config.yaml
experts_per_token: 6
d_expert: 32
d_shared_expert: 64
balance_loss: 0.0125
init_std_router: 0.00652
num_key_value_heads: 1
vocab_size: 9898
init_std_qkv: 0.0431
init_std_down: 0.0616
optimizer: "soap_variant"
max_grad_norm: 1.0
warmup_steps: 200
max_seq_len: 1024
dataset: "wikipedia_en"
Below are experts of layer 7 (counted from 0) of a mixture-of-experts language model. Rows are named router (the router's row for the expert), down (a neuron's output weights, with its number) and show model dimensions 0-223. Each number is 500 + 40 x the weight over its row's rms, rounded and kept within 0 to 999. Numbers have three digits each.
Before each expert's rows: a language model's description of what the expert responds to. This comes from a sample of Wikipedia text that the model never trained on.

# expert 59
Description: Suffixes and evaluative words
router:450516473520534484520511474500473477485523486531445502493425449483527475524634531552478533477505495473505576470517490468484382513541478503539447427529485613524585449457530506469526527536561494506459482531513512527447509464445414522489493442512505557521490474489442550501504523501498536511508526466478509532485498471543479512540494456504489472488539466477469478540475552498483476471531516528476485498491520546430480501501513477520543526500528567468488539475503518488509564464390498500571476495512493479722497493420537489491531513500503423542465525486491484527533438487429521530480541541526501465538484488510421491455353507475523525465511449466528532419496503461489488467521
down0:482529476530556513490450527509539516515510509507463492530499517478506504438509471493474509549546527474475477496436512450467447459517524528514554468491546566455583436547551489410483505579527516487575448569529509486551513481530499560582463455520528504502476416543501464570562493406533548424574443522483557556527493460480519487437508489468496472580535471508453537502486506550544480425510596518515439525521541440539444534480608511470491440453494512525384534494563509487420479492563436552533475521515479458450472507520495529512541556534545455535509473481529503462498494530458506503492554502490495510504454434543555483502451524505446557514528483540485465476517409511547519455450
down1:534541547559511631477535449494539494525459451462522528585394498519423443444553507457509451501541417463559461488525499463480477408519491487539513494489442502452484499516448493542456550547494497447473497482535509531446485449445553498522513432524488539445533511514490425517448497491466546568495492534491481489538493487437572454509500468525500476484486445517572527494438546526527534536449545512478507478475490429560468519483451517457488557614530460531445498469565504508530490516514526475476598487506507520524444576507428492592475539491447467478512498422487500501472545482486462432564518511530486523428506446507513455459489492480469440480471464526543422507508498426445508511506
down2:510440464516464547531508493470482515493450486454420495421527495505471433537509578522476565427559518448561422453457483456566418554502557461526469476512481548451553478497481529436522506519437515484427560503519578458464526526445540493493528476515464484527545492460491438433535514493578518493480521470526483536459443469574543575512566519510573514535564448446518517470481460467462471533527470548553446608540523455476508456506533541450488472541526579507472414518463498475498514496471486534530468485445560545534554503475516529485505472464523505488434599498476457550521457526530507504577499477430512496526437503507485517475539544496510496551451480475448521427486503477459480465435
down3:486488549530451436457502470509519539464470473510508525491513493539537487548479537500483497482456532515453519512526481531418526559429421438543508533573474513499471486496528542528483485422544516501519591475553443536486562444495548413535500526430441536542456510500509496548578501486544479513508507422468426516508541487427504390530466596501494458538571496517423455455507509484506504548558556520508474476526455514508527475503447497505486494489533486481480465417476462547459517501466554534535497510513488421595551426487496466473460454486458535524517461588498460558504436479480471512493528463520466448480460481498446466515463420443438493523471450520479466476527452486380452476445

# expert 15
Description: Line breaks, table cells
router:501520472546525524522481447449452482448504465547504552451489452532467450540450558544466540443477517468551489439552466453452502486510438452543463466551516504535535447464545552452474549562532466560466464463506556481529473458487534527521444539491463531545483466460463516473528487535537509526539508451450445555461535461529449455543456454462523462458546449465440460549445545449445454456562558532438453559505555543482444539540521455546549483456535548448453541521528480454545496469498506446557452552550563453519506459471464455538539464537543490509456554521448461547494476439472551544462543544560473472554466455545545464472507547456479541448531455454535551538533475458481459512551
down0:452485515526561497517455503384512525491512470538452460458507460541516475471493500574544481464440485446447525566433518497459544524399568482550443465523518527447524489454534517535498458565517479446585439453452454506511487536447536509559525621448524478506461462527494568522468501448562545473503544554493460415553511503471518536514488464430489571528501449473438465527531449471562502496487507478497540555509503484505477542554475583526472524488432443452397517531468550523460473519506426424565499497528531523507508514523482463465511560491525527562469444512513538499488517544520507523492516453534508513438530502431476586482467500556488506531498499584496519485446469503513445543507
down1:553532543509551538468483552548481482449487508449452549478469522513495468544490463447455515508503421545576532524409456523475449459555522495437432458459530409536510506492494432506469421535440487550517474447498497538467461506576500533529527537426491422488518508471462444487499516487473511529588508492472442567548493524486559495493539437426517535512485543519519502482427478483463504476520494501466454491533441488480595498537514448472515561476500491557556451462614494486492500525533551506437489471470493407443491488437486463574395496488416547491481476476471524480513507447556477544464451394503494516531463519470560505488450506431479530505547525468503474469503518529452494489467
down2:531527530523527465497547471493467454489544496526418520524506469567455509472428548501494465492497507477533469464531491553481484518508554463555509477455470508461578528484499489457513550449536453444464511463488544517476471486567524543532486461560494455530486537546530495527457431514554492481503526412537481526482510508528494505496527525503521519449423521519492463443463516588538563541514396526484546499481461654505452487528601566450549476465479475515484442498503428538446460553500519564530495463456472481452570441554413547513544418482497494571537524499479541461545541575505534565543494478521504529469552519424539438506539507471459455516556515559472567501453474511524516533479
down3:597467472516464480506549501558479530543504547457524530494526501516536497503531464469468449492543529503543562484493523457469459539498514519576557551524446603466491466470555477479504486509459546500476518498552471520512513470518591511488527524592408463483471477529487511440499488540556432503468508513494421502551520540495510471528484531545515460563449538599546513571458535445508545442549420526522445508464512514528463465539480567486464443502498606529466519546446467574514451480560489457539491502483547511487482475486454547509508434468484530563500504591457441543477495464561461481498535449502462462552481464537457517531559562511491534527458609484525493474462457584505526548455

# expert 47
Description: Opening parentheses and quotes
router:531470406514512506506552472463481477474495421485637548494583473386455484508400499494494513492499587498518403484519492500500403590492481436536482493494529433552582504489494546496442551521461469541487524448494515453578453482491438543519488520475429524504457395495479534545555479476532479533514513498459509520478487488519460458538464496487476508511534473471493497520475507489503489472515530511461472522507535495447490494519430471569504539438526523503477539500545446501538520483400416469542493515494490485449549426448552447497514445459518468502428511544481455516470418498519562505488520525510487508593526439508494466557504506445503518479540492516520583525492583497499484465537
down0:586503472523385578478531505483474499527498490487485500514545569464587470500495483514513503521497531465532484439483552555483566477478506468488546501519530527464421510573489526536508496534462502502489492520570581493500468531537407516529474463517486513484528595462498432496488578474446441512505473465530564483530443486464492479519458485514469445514514507481584431474468561485533458480487521511513522510452538484535423513503530567558539465543535495504502476476465484493452472492531451442567558577438520498460464424505501517586529584461449504418502514498494460457549501512551476524560456507447549473530588419467475476425459427467477487515477475517478532457599536487483501564517
down1:512554523539405521476447527565486450525532547481570527462465523479504501515486522526514514549514470491495471382523550522486515506526437578454563516451474491480448477450415527571475499526528508565533460484515498523531512520506423551495514520478454519475523514513475542475533520520514476484435479480531515445466536547541485407491503483529458564505503460537494572438525492513523521459551531474485472520534474457503360565517529549486447498455512547481488489532476485504513489457484485500469463513456545511514557509449531560457570441557533460414481552525455504455447547564440553526514577487424436425476423554451477534456464438436529536522513538536526514505442525529480495451550
down2:512540488486490593515521470475598456524465506468422517479474519475515440561491438514492487472559494463543451496474505531598559570452547482494496472521480487527437505508493501412504508470549419501439569465472482482511537499524462484505503488496490541487488443428628503487545512449412490543487465468467531486526465512532469472449464440438542506543483524457603490438476456519517370426466550502377554473517493511511538538521525491500477463507463504536550534499516540465423518552536530425439548519476546464524558541488460542537536503443447570474434480477479535477494547531491455536524452506509520483507503502496476474514481509428511542540534531543520483475537469527530528477502
down3:481502522483514480470451521547478489549537632493516512494499562533476472495525494508571611539563521524481473432516516476550506519496521540510532532515592478525488513499538534504522494471505526537477521560596531560521490502520445525433514501455471516433514514508543500495398492515495442542472496542527481486422598543496538518464494426469498427526500394465485494550505462489554455503516505478564445477493425475566469507544530485471496469453490467393568505519475550458486596535483448488468439509541493521479496451463509484479539519568558499518546480490520555490480479472435504484501494530514508438488488529432562445525534487526459534496450535470493498460562446449488389485420

# expert 2
Description: Auxiliary and main verbs
router:457471359512566524506456468497484477460493468506510546506596428429501470515517520552506519471461536482483531464546499472480438429463471483494453417508492549512493482476561492500569504544452501505454461419564520540476515467533436510496480509450474536506455473508460533587514512539566486507486493504469489552491490487514461449546467476532574488475517478483498459522476513469446482501521500510465480513432563518500489494559499500563498564489501532477445573535507449468503548478522475486546488525581529517410559447387434459408513488470483430517448557421469495515545513480508529553458534513519513463616474502603463460510490506487449533448504496426531485423522514495507493464509
down0:417505512512541500451513524541550437546466508538511509529491498572495532458515460501488478513526513517469581528468480476504586522458529532503493490539461552545536491430492451465402586494531507472458476491470530487476581455508496514525426450541568495503531513558454499486498470586525465456495489536535613513488473563548427520449552427462482541496429505551525501509541504516477512466455496550570567417472491480489532561498464453502574464519533533471511505530543492493487454452487461479506484564438527535565424518507526493470444508513533495461560434510490470492479530525457484448423616475457507508474527452535582530456484519549526549439468561487529563456501483511510549568502
down1:493473513544503430492554506555494504518480514621482430509492463557478540475448546462550487456448423522513523516553491548562504514457490431545465429541493492428465486457423517543524482509556541547532537465532532510585472470466529519533442480549511552484531475498566491503501463433468483551534601520556521473501531466499525581513554531541514449599516566493491493510560468501515516523496484547585533585542509462536483488471488440510535467531482521449495480529563531569492453475444521449463510457543471510511489536587490506500479478475541585555537464527577471590450465463527467489565522506580510459487528467496507552491455525513510496566466537474480427519517487520475534514461
down2:488517528504513567476495488524451471488519437491462492547439498509418463574473539574590526397442464456517392509492414488440502547520464462481535520498447455489409516551508440475531553527505445466479463523464487507499564509510448493433561539447584503562499516575499490492520476470497530506471442498503540510486475493526522436546499507373488453449497521511531478457507520543491515470509510491489462478513521495502403564456555539485480452502508529503505464503481415494553456467496442462442515510483528484594470578509488491463438453565562537548468432486506538491535527503532507492484500525467508505487527464554472449443433528476512491488493492483499528438521517559445440407540
down3:538474538527483453506499495487472579484548455500527577506498483520521486556524526442507521502502529465525542483494457614572542511463432538396505517590514549454522447513586446471487466522519483485522545493514591525481510530435448558469480484469494568463494482419471480533465445514510491457493540556458460465482497523445508505470484538465467569548570482528528491503429508512490468547593477516524536510527499538481530649517465482466508493455436526525521532475492508542531509492527508507438473437530457517514531504523492560541461525550452502560492491451498507461501448508452559465516518473488478507537547540527442477522556451489447541385457492402567528511451495486495578544476

# expert 28
Description: Word start after punctuation
router:469566588507547427502561480437480452514523472515514538478443462422520497548510492519457505475482533522519524492502498488483407542391468514496481458514553540514527491490512547449565510553415517510482514450506505504614528460500455566465500430454526585538555398496486490474593486503542507503516467480482473514522491471533462454530466480486565458519536461492477462508465515492451501463507521530472484503555502512461470510495505477550544530486530551483454499501574412482488553469422557483567501493450492488562490515567510488472499440458549387362484500560470448501451480495495540505476505519510487485550506420527511516550449521461526528474519506494511542434502413497444482534532
down1:493548557500501515472463518505478506522550495532443569535602576450531482500515477515513526560497402510450525471512517500533586487450571482486507513472487479458538438478552504472437522508493482494441466515530504539377541418533539554521538508487535462470514467541519501470500499504429519489425408490485496557477571505417469498507554516499523520514480531522514486497576462496467498509411489574460498565514513459471503484554509538503518504460507503453504493549493530562511536504542525568449511579484535546420529470480481446513492476467524514537471557440412462391487420498513558458478508535459537530437568492413520537494519431474478488523580505458485491544511514507524465488428
down2:425514538474531498483513485510533457502507553527441512457526489526393542453529536501509488540504614505514474552435492462500468516489455495441548460521435496458539435467530477528596500591498497498437535394469460536415543500564480521498467490536470475599441525431435451506537528440407473495577553438487553442465426501488570496514491503506501521488493517478522479531447470544509532583504478512519518495550512486536451447467429537477485520550463562507512474483544520525471488461512559480521516524465550480472523528533451531525426518463529540493510513545561466483454477521520489483536469513428474515580457510532506523521469502525503529473584480428473529510580514466480476423470
down3:480464477438518463538517607529487511475478496537518517496472546484569521503524514514519525471485464552509513464461544501570495525455427480551486490504528504506542564520487534465450467484502592527498479428481519539516494458667464467412491541571515506485542436465469466497477508445510460533549484591505558474497475513500483487502543518540464545465548513522476519478431510466482562547462495529538478468451467486468519508462493567559421430398490447515522533534525553491512489579547547503468396549493523530527562501543456509528540431513508511489478520551534531471498550519520510524426469536516545556544560526596440471453495537499516463508463511606471458531509502496519550522488
down4:534458458472497510524546488513470512463539514488465451572500550524475559562499430494508462462420529476499492511508529569510491523458405540501451436507478513525549549469454464507488551459514474496454495500489555461495529480464573520525487587437520487475455531492539501529557566430537540499506497523467503525541487485520518516498509459419501474556432521464467480552526475433464555547514588488468466480546501497471524496547513555611500534541435423612553533515473529425500556521561521427519552563500517519527531465462434487501515524557514524494466526611473531618517573508425536501517481495437532467461491494509461516518495515482488541468522468509570486534542499464470506497414

# expert 23
Description: Math markup, table values
router:492510501545522528526486454461442467435534452553480538440456449519454456541489545545450545448465506466545487468550447469466496472496437451555452459547537505532493443459530544454495546534519446565452474475508553497514485450494525529524436527488460534542459496465454526495549462552546508542539490458457448548472532457543448450534451452464522447459537443456433455547456546464449455455543549546446449566507542535462448533553512453557547478459555539452464556527533493456537529457499524451535447530538538449486531475471473438536541466520535460502458555515456473555485471443485539553459546541558458463545468462547555461462525538449502538466536445453557528548535498458471456515553
down0:471568497548488467540522511512490445490469638599502539529506514492507520493531531505513420518536412536566507458506531464502513504617492486512547507491435564524492417499578557439472467479508528458522592455534517501425441429503566526493521462514498523499513556540484495472514543513510494539447457482468515542428482558551506474573450465512487476438494454417527504507543513513519497474524471484509513444477474521593510496545461474530486473539539528461594529567552456525431530518433489486534463498456522495512446481484505477566497469586447492442513537502426531565492493513515468476482539471524534468502550533412519566552458514488520480492518504561507444479529515466462509514555
down1:497507538490491507460581504542436476492500521528429523541532430506515510474499479600444406478551442546541572473443490457537553477494428543492494530515508487448508543508555519530511552521454430513482528541560508516405543504514449503545472452515483477434461534467480542497515489523478422567512457536465542485450495521596434511566505520439454508507553454516531492525474546508523455505401471527489538561549565498436465480475517470534364548482530496454461522449581502473514476432545514552490469494459512490472543531564509483486539490428552486547536508436417527495429456517485528517538466534487480484465491515497484468472485573559491494513490447531463561505464479489474539503459
down2:490513488548529446474531568468519496509509501490452532544503543433464447511580561493506445435533467454541451567416533521560472460479447501507530484510419521491503550516448559487538462499510506491506534500539466483493553467447446536519471458509521467458533497523492497531499525450455507536512475536516440439468542509504440555462509524494497468500500480512458512450427377489462496458552493545548447471490509476500563569515481520444563443449486411513512505447523484522503478510509477470532538498530504535495535464544520528455456443412458600458489465569578480591451505475466492410513479510504533517511510434429458387528494481519509574508484495504433497462513508436515472395469
down3:511521550490493428500520454578483473511568469504452522543561426488508496549478503489500530525462472508528540573386466472501518496557485459499487513454537511554519539563535486522473493482483411500418464460463511547485459545479615503457510472557520497521412542542514464460536507441473464541532496567498478498520485532542541438498498472470500437493459519466479561460617535512450540443504494550545447498474514433503524530451478482539433539548479457514415507438494445527483490474494510486486484544518481517481507549463453527553535428522555533421498485565556475520485567426473506470481503552546431501610499465539463454447508485556508500483549478527460539570536538530529496519534

# expert 31
Description: Table zeros, line breaks
router:492505478547527519543485457445452471444517454529486546450493453547464440561494544549455530438476505473553502454549462449459499498509456460540452470539518505534515462453546553456474530545514455549447449466503556482511495440491529526533443521508452521533478482469452522487539470539545520546547554464456458534445540465543457447536454443477528478463538454439444464553458545464448445458557544545454455554487555543457449547551486451543551473449552544469465548533539468443556512454483503461551449551531548449501520458476489448504553464510524483499452548532456451550486475453464550553449551555554460455532483460586547464484511546450512535452534464457551525556525516461464438519543
down0:521470424403508496429532534507455522486577458517537535464485531451514477459482526519491562491471525481458515414486455501521497549470508518440469523521475568520483515569478486549471553531542449440518490487539507449480491481537548501460514530487441517538525454494453484527503515562553480504475550513535548527470518495443463483427490454533563518491554466487500518469608559464477518551475485499537532431521542520533488461417518478476483519500453530524549565523557539518583499460452493498528600531506491467540531486530494494524498474507522589442542550470528527435508518395505412495530489421478583543466482480496511492391484428462428484473533568564499568500477547513488514460436
down1:466481564495575446481437526503552459487505530556508455425470552507503485503538498478489556525564570474543510517476521490473535500462480511441489502564506502550427458496540528471519503585472512496448505438494472468567460454520485444545448481497410497467452475455575499463498518529515474545473500491486526505473459488528512560545489537477564584527592457409492555483558436484617538555446412555462559509488501444491467541489541510557517513517517444568511520480486469605449507472497512506471570609401513550452514564465518511490516462496496537476553533508479523510488474471565499460539535494518526523532444477484548581519505538540460518462456535474488530488516532491490508475532
down2:515494416531504491525456473540479551523473473490485473461442484516490458488511515468548537496566506523427538471441533513586561483465531536555450548553508504498551603456493499477491558488498514502483486552468516537485457524532501455526430471565458508492516536433478484531498524487500514503483427508490562524526548477493566494454451506563507537462500477503573490483536404423468446559501484595475507572462561514450482490520554487457604479482478560536566501540539538514473455443482553479432521513465522452472476465533513530543506530546468556458557441486463476492513521461512530454461593464488444554510528524498418486403536427530471569587491515433475494536502466485514520506559
down3:513477473528555477520523428475561522477547519533514503457551546505559485495473442450527476510434439525444539459617462517554455530546515542493469420457542502498572509452559432484542462554453538513534410552505467492512485471520506478539448514520483521494539482494541478452560454420520483531511544538539395453499493528560501488515543525487358440543458560520472504516541529450507464498492489479532559578474538539503500470496541474512461578519532510495509550540492452467533498528539565496489513460428450500496511465484487599500517535511540422516484462439581473498469518499548498489446420511535498614497504510523479477527446487467532502465523457552458499535483514447503498551498

# expert 13
Description: Past participles, table years
router:504517497531517526541499438451462472436529443547512560459499458495462452531467541533454544458462535468530491458546459445460507439492460449555466457555530528522513442458542533460471555548517444546462497466518540482502460447496497508544460565485451512530490489473448518475534482526542540538532536449453470549463531447532456451550454438478524462442553452457445449544460561469460452456544558539458463565494548546458453540550501441531557486459541548455462552545551467456530493451472520457540431530528525456546517454467471440518559470530530481527460562550443441552488492459507543534453544549556469463537474458556528472481518537463497547463546452426545547522530447480483449529552
down1:556514508535461537462516429446509530538535471498471446518449441511524494539541448500538458536514464542554514514422516425488504447474508525479499501411515495476530571432494487510428473528471503555508447593501517563479495489457551473517568550527487447580547498472460486512502452555467528503510475522506535545507437524443508530497486442481542527437562522502528535441537548481506481523464503493505527467447500534564522441460495457528576535525505480472578492501447406531485498502522475477602516552521529515520556525496538519479522509500459507494442469551448533423498495488458511470458553487488526496422567442490482561451477533508543539425508483452427619442503432525450558571453
down2:473449469457468527523525561502421510490454514500497530487525457513519524469557509488466513497463473537447517516488443430478479478441533542508463515514408504534482536535545503479481531567510475495510511536484575508501618504447480509570494513555464514470489447586553487535471441443484558407497474644465498548473529519553446479490519488457445477523566523466484540477453524466518494571517530489509586480491486535536445514465499527447438470517477544525507448473519521524476479540396495519533434491464510550486522536510445535447559539497499466505503550524546387456496564497466479444491503512406472419446497512537523457506451535553469471538494587468562424512510507519493472498519
down3:531469569531525501558454486559539534519553422456514453433476476488533541486533462510489460510523530444427512474478526544466523508476468466501495497563569555481488545496472458463525454506468492467510526543435432473527524516573522500514543439505567518497468386464491468489496496553470450518537503520488521460577476551556534515518496538515513527523535450527435594563547575465518519519572537536539484512545542533495449592571555569474491488495522513471442592432526552529490506518575532506473499387560528429441522520455455484410501452518511510464543514496490494511526526526514520490544522554475519544457519567463469510507446494473506580500449499536512548476465508516542570458457
down4:511548547550440557533523556595556518424513473504533486512453519478440529527471454563504514541612541571476535536512523472511442439514492613501490522507434449526504570502422537481504462554513474488454544515572440464536467540474505476507488459548526467555439435505459516526561512507568483507525472503520490490505562548514469493416532513468541474479498484534487476472538522534586490473491524403481488542553451538497453518517472472463513487472527512610506548474565495435468510521441544469447539482516554550539541560471514434514497481517450578493535447547446526509510561494444526491537473468554553498436458533471493551471466512516504504549522474526543543459571527525543489490496

# expert 8
Description: Numbers, percents, table symbols
router:499506505543528527540489443461463461449531441554483560458448456492502435552457557549455540441462504479542464468549464451451492469511446443546474454544526500516515448447546552460486541539517452556458476446506539463516465454478518524519447520495457536550473495455447507487532458527540525543531538462463464547456532446532457456544441459479536456470540460446450450533460547466455454451559555551454454550503551546462455536554500456549562494444547538463457544520537490445530511446498544447532435542547547451500521469461476461523546494527527492475452543529454460546498481451464541541452556536539468437557479440545551460454501558448501536454541467442550538533537489453481452507546
down0:495445527440488443480573509577449542501487537445466475494566533472492472539574459476508590479507488505518428416510560500533523512486415517516515541519417461493448542499438477486539519501556424510515488500540473577528584493520537427533537448458477447452513418514461540497495446492499482485495500498438561602465493526510548487496573549440551482506474562537433450509523537503444456499394524496517515459495420548496477547545436483530497551483508493458501475456429506548590508513488515490505526517492519482552536506461574441476530431545490476493539527455485487510560447516520537525500493516572550493517457500415540513538516465500498512540476479512521543546479526519455518554436
down1:512529536493474521562481465484533492564468560494402501492565482443578464553548527458477536490459490515447558484480538452464502531523513426453463517474488534569456549461477486478486468530519418473580485483475516472441462518516472550445454511491452530479534527481489409517500491490488464499497510533477563551493439519506518547459534486478434472530514562452492488456458506453552477483501517471524382434506452486488544469421489483459524418402540450460577424542515486533481493468466549502486464557501438483527551510535490541535551444559450458471456400545502460516547466519495463492490563474403473517483442500462496494506594519454451511506499426508489568495533521486502489544519
down2:506479522490519551446544490488440493486467505530488480490499565521526507467522495554519455531425522518521470471507496555509518493445587470529555509521502549524459543537567563469480517467541462576509486446448518537445507496454502451506412436494461566561473508578534545519451471478458577505414469447488475437502486512480526566494474466534456472466505424583500498531445513517494465510557470490536449513473495472488419484493457558422528550526507512492472568545462499533525492514486539533529490533457426484499510530521529417536437416464584448529477524511491454446474494414539529540478605466410465455477511495491527461473481539526511527483595500526540519489484486453575448515576
down3:500459498517550484427494469570518452426491490516583453561459504496484427544523556533528506430474490454544530498465484524469591507512492421435436542478528483513438562502484516446545521505519469496551547526545479497494472514453428486518455539513508499453491476568545519460504543498563485455495492456454563431499533490513478481434537492584534543511555493470507461495450449502526480469546568482522482423402462459545553444560598488488504545535402561469517440471512454513508541514553460451452594521484491471461526514516518487502501544483511489458506535522512499514448536513547440472504486544473554488498462487541519548416473480496442485445462616497524466464459449486487502455465

# expert 1
Description: First-name tokens
router:482533453526533507524482465447459458448515456544485551450462445526492456546495546556454540464455510444544507452551457453470488468477457445553459456554533467521541452449537522468480537538516457553458477474491548467480472454482527519535440537497463529534478489461466538491545459549556497541541550474468439538488538445526452454538446456443565454454547455441447451546452557463458453452541566557445454554490555549489455544559472441542548485470545544443459549537541476457525517451499549462538442568516562467502520470489488461500539480527526499491477553532449447549495463435482545531446544542553465454520455465539555477476518559450491535463520455448552524529546512468461451504555
down1:467526530497501531494477431516494549418448452484487432487543495536501470477439463589507541503530500454464538525553453496519510499580442530467525507464518424546571512524507432485505531488480483498532468570534445485574431499433512480455480460515506418539524470429564467491543475495559597528545520425472511519544545414494507494555529442524557526448536497515481485453530437503484525477491484492414522485478549474484466482525502479457507471458548521456474447501475480512527417524485563479512521458455515510490450489475494537482466542456501523514503415530543454488461437536406569540477513486494596506503505521474498457439572496521529574510470500566529533512552481535440530618468
down2:466496510494571508484442499538620464576549472522522531448457531586478509507465482498501469497527507522463441468486453535538535510481548374512536569514474503453449515518531579460534535532437558532489455505507461446551444469475489520531581463418481437503539452564530489416518467528527537531485489502490522451536464487458501541574483459499499518472516556497566495450393470468442514481463491474481513515511431415485553496488455485450490531521501499515449540501471508550505435506569489464463476534467514557551475511492453428528418459519478487475428481561482506573480449482521528531439458450483518485459541577514537515481502540529495503487466521506515510444465539486464476435407
down3:472507492484527467555503511491530445499460507597486478544516485505523516552475499471462438582463507516548495472525545520524531502488511459418480394401486539518488468526491437441522538525501586476443480546526410467536427531565589500537430453496446515511511464580481427482581542479508464534499506503488509483506539507537588548537496520461437397462491452468557474466460461487522482514538425521463474533511524526574462558511464529514497510547507507516473537512503470526522398519560462481445569522490515486517407492496485480501500544475437437559523502518483562523480461522497478537518498497513545492466558487458551567425532498536523510488541515464509511386498453466507510514446
down4:533488492509507424608536486547522507490565521550453505522470489501575506517358468495477541508522448556492562400535479519521546384506547490528557487524545517504522520430563523501500525534475496511532546558504597530500429515470549530535535516498478516486539531525465571541510525473504514523546483495621533495527534459465555508540578459496481472533505526474474504529596516485494502493454444539473453496506499470575489531494473542424570490547547414542443470525583570513518467477468561493488525485531436496449522558501467533480485554516541424501471516530458468474455519515532484516518511536481482507507543487457517507547549518509460533582486504439498475565546516462467476544490

# expert 34
Description: Pronouns and table codes
router:512512501531522533551498456454464469465520471536485541461472444519472452538473541539444536438473526439539471452558442461458498475493447467554449452552523488533507469461534558449473560552526447562449456473491552485521461451485531533525437524476467514533473492478451506483532489556551505560534556458454482531468535450535464463540446450458524450448559442446430465544469551459458452455543549542454446534487556554481463547551500449539563488465538535454454544532530456443528510454482514454542445549558529452517522463480479446500540472525541495510472556504455452552498476453461546556443550543562458447557471461557542463492493549473511545461564465442542543512544491456478446530546
down0:547500428526532536515530475479442514473497485574529568517503488531478476465458509489508419479458552453453536498523460461532430492503513487433528542488548520522468484516545526439527555569497485478508464453497497490495492529452434479570530453520499496492516505463499556559507416453425521520482425560411472474501413518547514547432551481541518572519520511494483429480538501556493498506463391573443534495404503475503463399480487542501444501545519544537546477502448460485564538505534536496488525496464497532537407514491495560500465502546431405459494552532500476471541506460503482504465538508587529543532473464561480463481530433547514500512470527530521449510516494605508499532572
down1:578470499403531508471456486478508466463499523501536464523508477504488485476470457496532475494485519531487538464417445562553499527475488579470589529451552548510523456552510517454464442521493536554459493480565468571436512493540525525455477554426491425438513465506556548522514509468513431501494557524490489438590550525597545467577532538529425548525416548436487404474518524501459407447481569504522537467442455480513528527475515455458457522478486549444479491487471497521457555457483566481521546499468488511529482481497463493485494501571550539478481495517514481502480441482572415477502465507520552460506477556530479538423460478469484412466497475534546444509533476549485523469527
down2:441541519550498503468476496483502535499508496555523454506562482473534466494547505551529493451503552505546503442506517439490413459536410529569496457477536476458498413521556513469427522524502507515452510467444490543429536463518457458468501443531469513471499522539510479509596470525474489532489520578520454564474555485456493545532488477507487548471458491458512440512575539492474515506480491447457524399505540558463476444518467538553532481497484491502443472484452547532520434454509481462519440446587459570522538533590502460486484531417521571573525539498530531503537428427446538552533535513611498550465530478535495457502586514493492488466485541513511552579493438471457509455528
down3:472510511490423509464550525518523520561527461461559558492480490513478529513474412459439438482509509455522521525516453529466501512526475434444492468526459490551475433519495515468581427499472564496447456550491498467438521520469532490395550453522450505545507464534509432433482485433509491476512605458506498448551490523496453547549545474538447500449548534452496569452510454462489552492505482523483491575476467497559455464467485495466546452471455463564527490476520427508456435456540522465457493472543448502491451460526461519545454486509480511414544487554498504489486555501507476564460528509434472458476464531503470518464561518565504485513440467391469490439452508573477473389544

# expert 5
Description: Name and word fragments
router:500515466544521498539490448452447470462522458549489538459458466529455458551478541539437550441480515455549489455551467458454493463520436459553448487548534476553519458445538541441482539549505440551444478466503557475514446449515532518537460533476468529543481496446460528484525479525541493539528523456453454562457524451538462458534459440466546463475544444454438448555461556464456459449551550554457452557493543552454451540551502446560544490466554546469466542512536462444542501450502532447529441544555536464509512471496463447513547465512542497501429544557458460546494468442482547546456553539560454464548457472545526468475540547460491546465541470444544547528539492472491460509548
down0:469462458500553516552454480450527491448519431438532461531605459570467516490553482485466488525491473496428468507510475484501547517500525584509496499492459514461520464503488542504505472397517482481456471546549463523522442461508471468446487506441461535508553501494524462489524489521511562499538531446532461534465507492535476577585464485548418535504551405550478549540532499488489493577510512448508536552429465515461545437542546423455503498531572483445514515515564467483543476456521513416461535523497513460553478530533421429504467473548498474446432552456506479496504524519467536577509470540525468439475607452447485515595468540460523474419496510482447559496460508525466523487498
down1:407505499517411503524458513448442558481521475517488532532467557471479567535484514432513487434521450542545381461468460473544525562533483537510550449447474470498487550513590508560534436513517518520486451516556540524445525524519473487492460490555526510508585491560482466507498517511530499437453517451488466537564491506574457456506463524391515480518436519405521469516564465463453556469457563443488509503478463464512461405454544446501489446494522533521484457529517544495536450533468492504496484495470490444512573506484580434438492516473491563417501506453427558483490524463504503484580533481533593546466483521493538529474457508458481485504479493512530438575487507508468521500496
down2:474532497567504472481426508491507494475492481576449489482519543513449489496484512439516522452484496493480524485483533497484487437459472473452567545475423466402459507436510545500438505556487572463524548523556485526363513504486553489538521525490428589471498466520462519534489512472479536518533522481509455519543532467526599464565469537493550503452504529553574494497498513523446557500507443511509543554429551501459477452514480544514394535510543454502488507523466469482463526544454486468452496409374519465465549480499583522514433503441408476545547432491455436540492428496471517484491516471505483484442538521502542500421534494520511505478474474502554482504488507510519473582556
down3:495555453444491475497547567534494609514505465557526453438514536454446528535497472571489536581518516472478502456480525461445494540466527505441443428528517546485465497516519558550482482413541502456544524507533490527495493503450582511514521467500455452467526450505469451459497513556474408495528511468479489539532518490487539528477508437554506542497364511498525474545482492476475488530579484522511466538542522504514517470460536580536514473554528487485505523499600452478553462524507491454516439460486438411477546484487518544489475473514459536523394482528554592523476481512438491468457441479420531485453427432554517493462525490556494547495504553539457509464448505512531506515592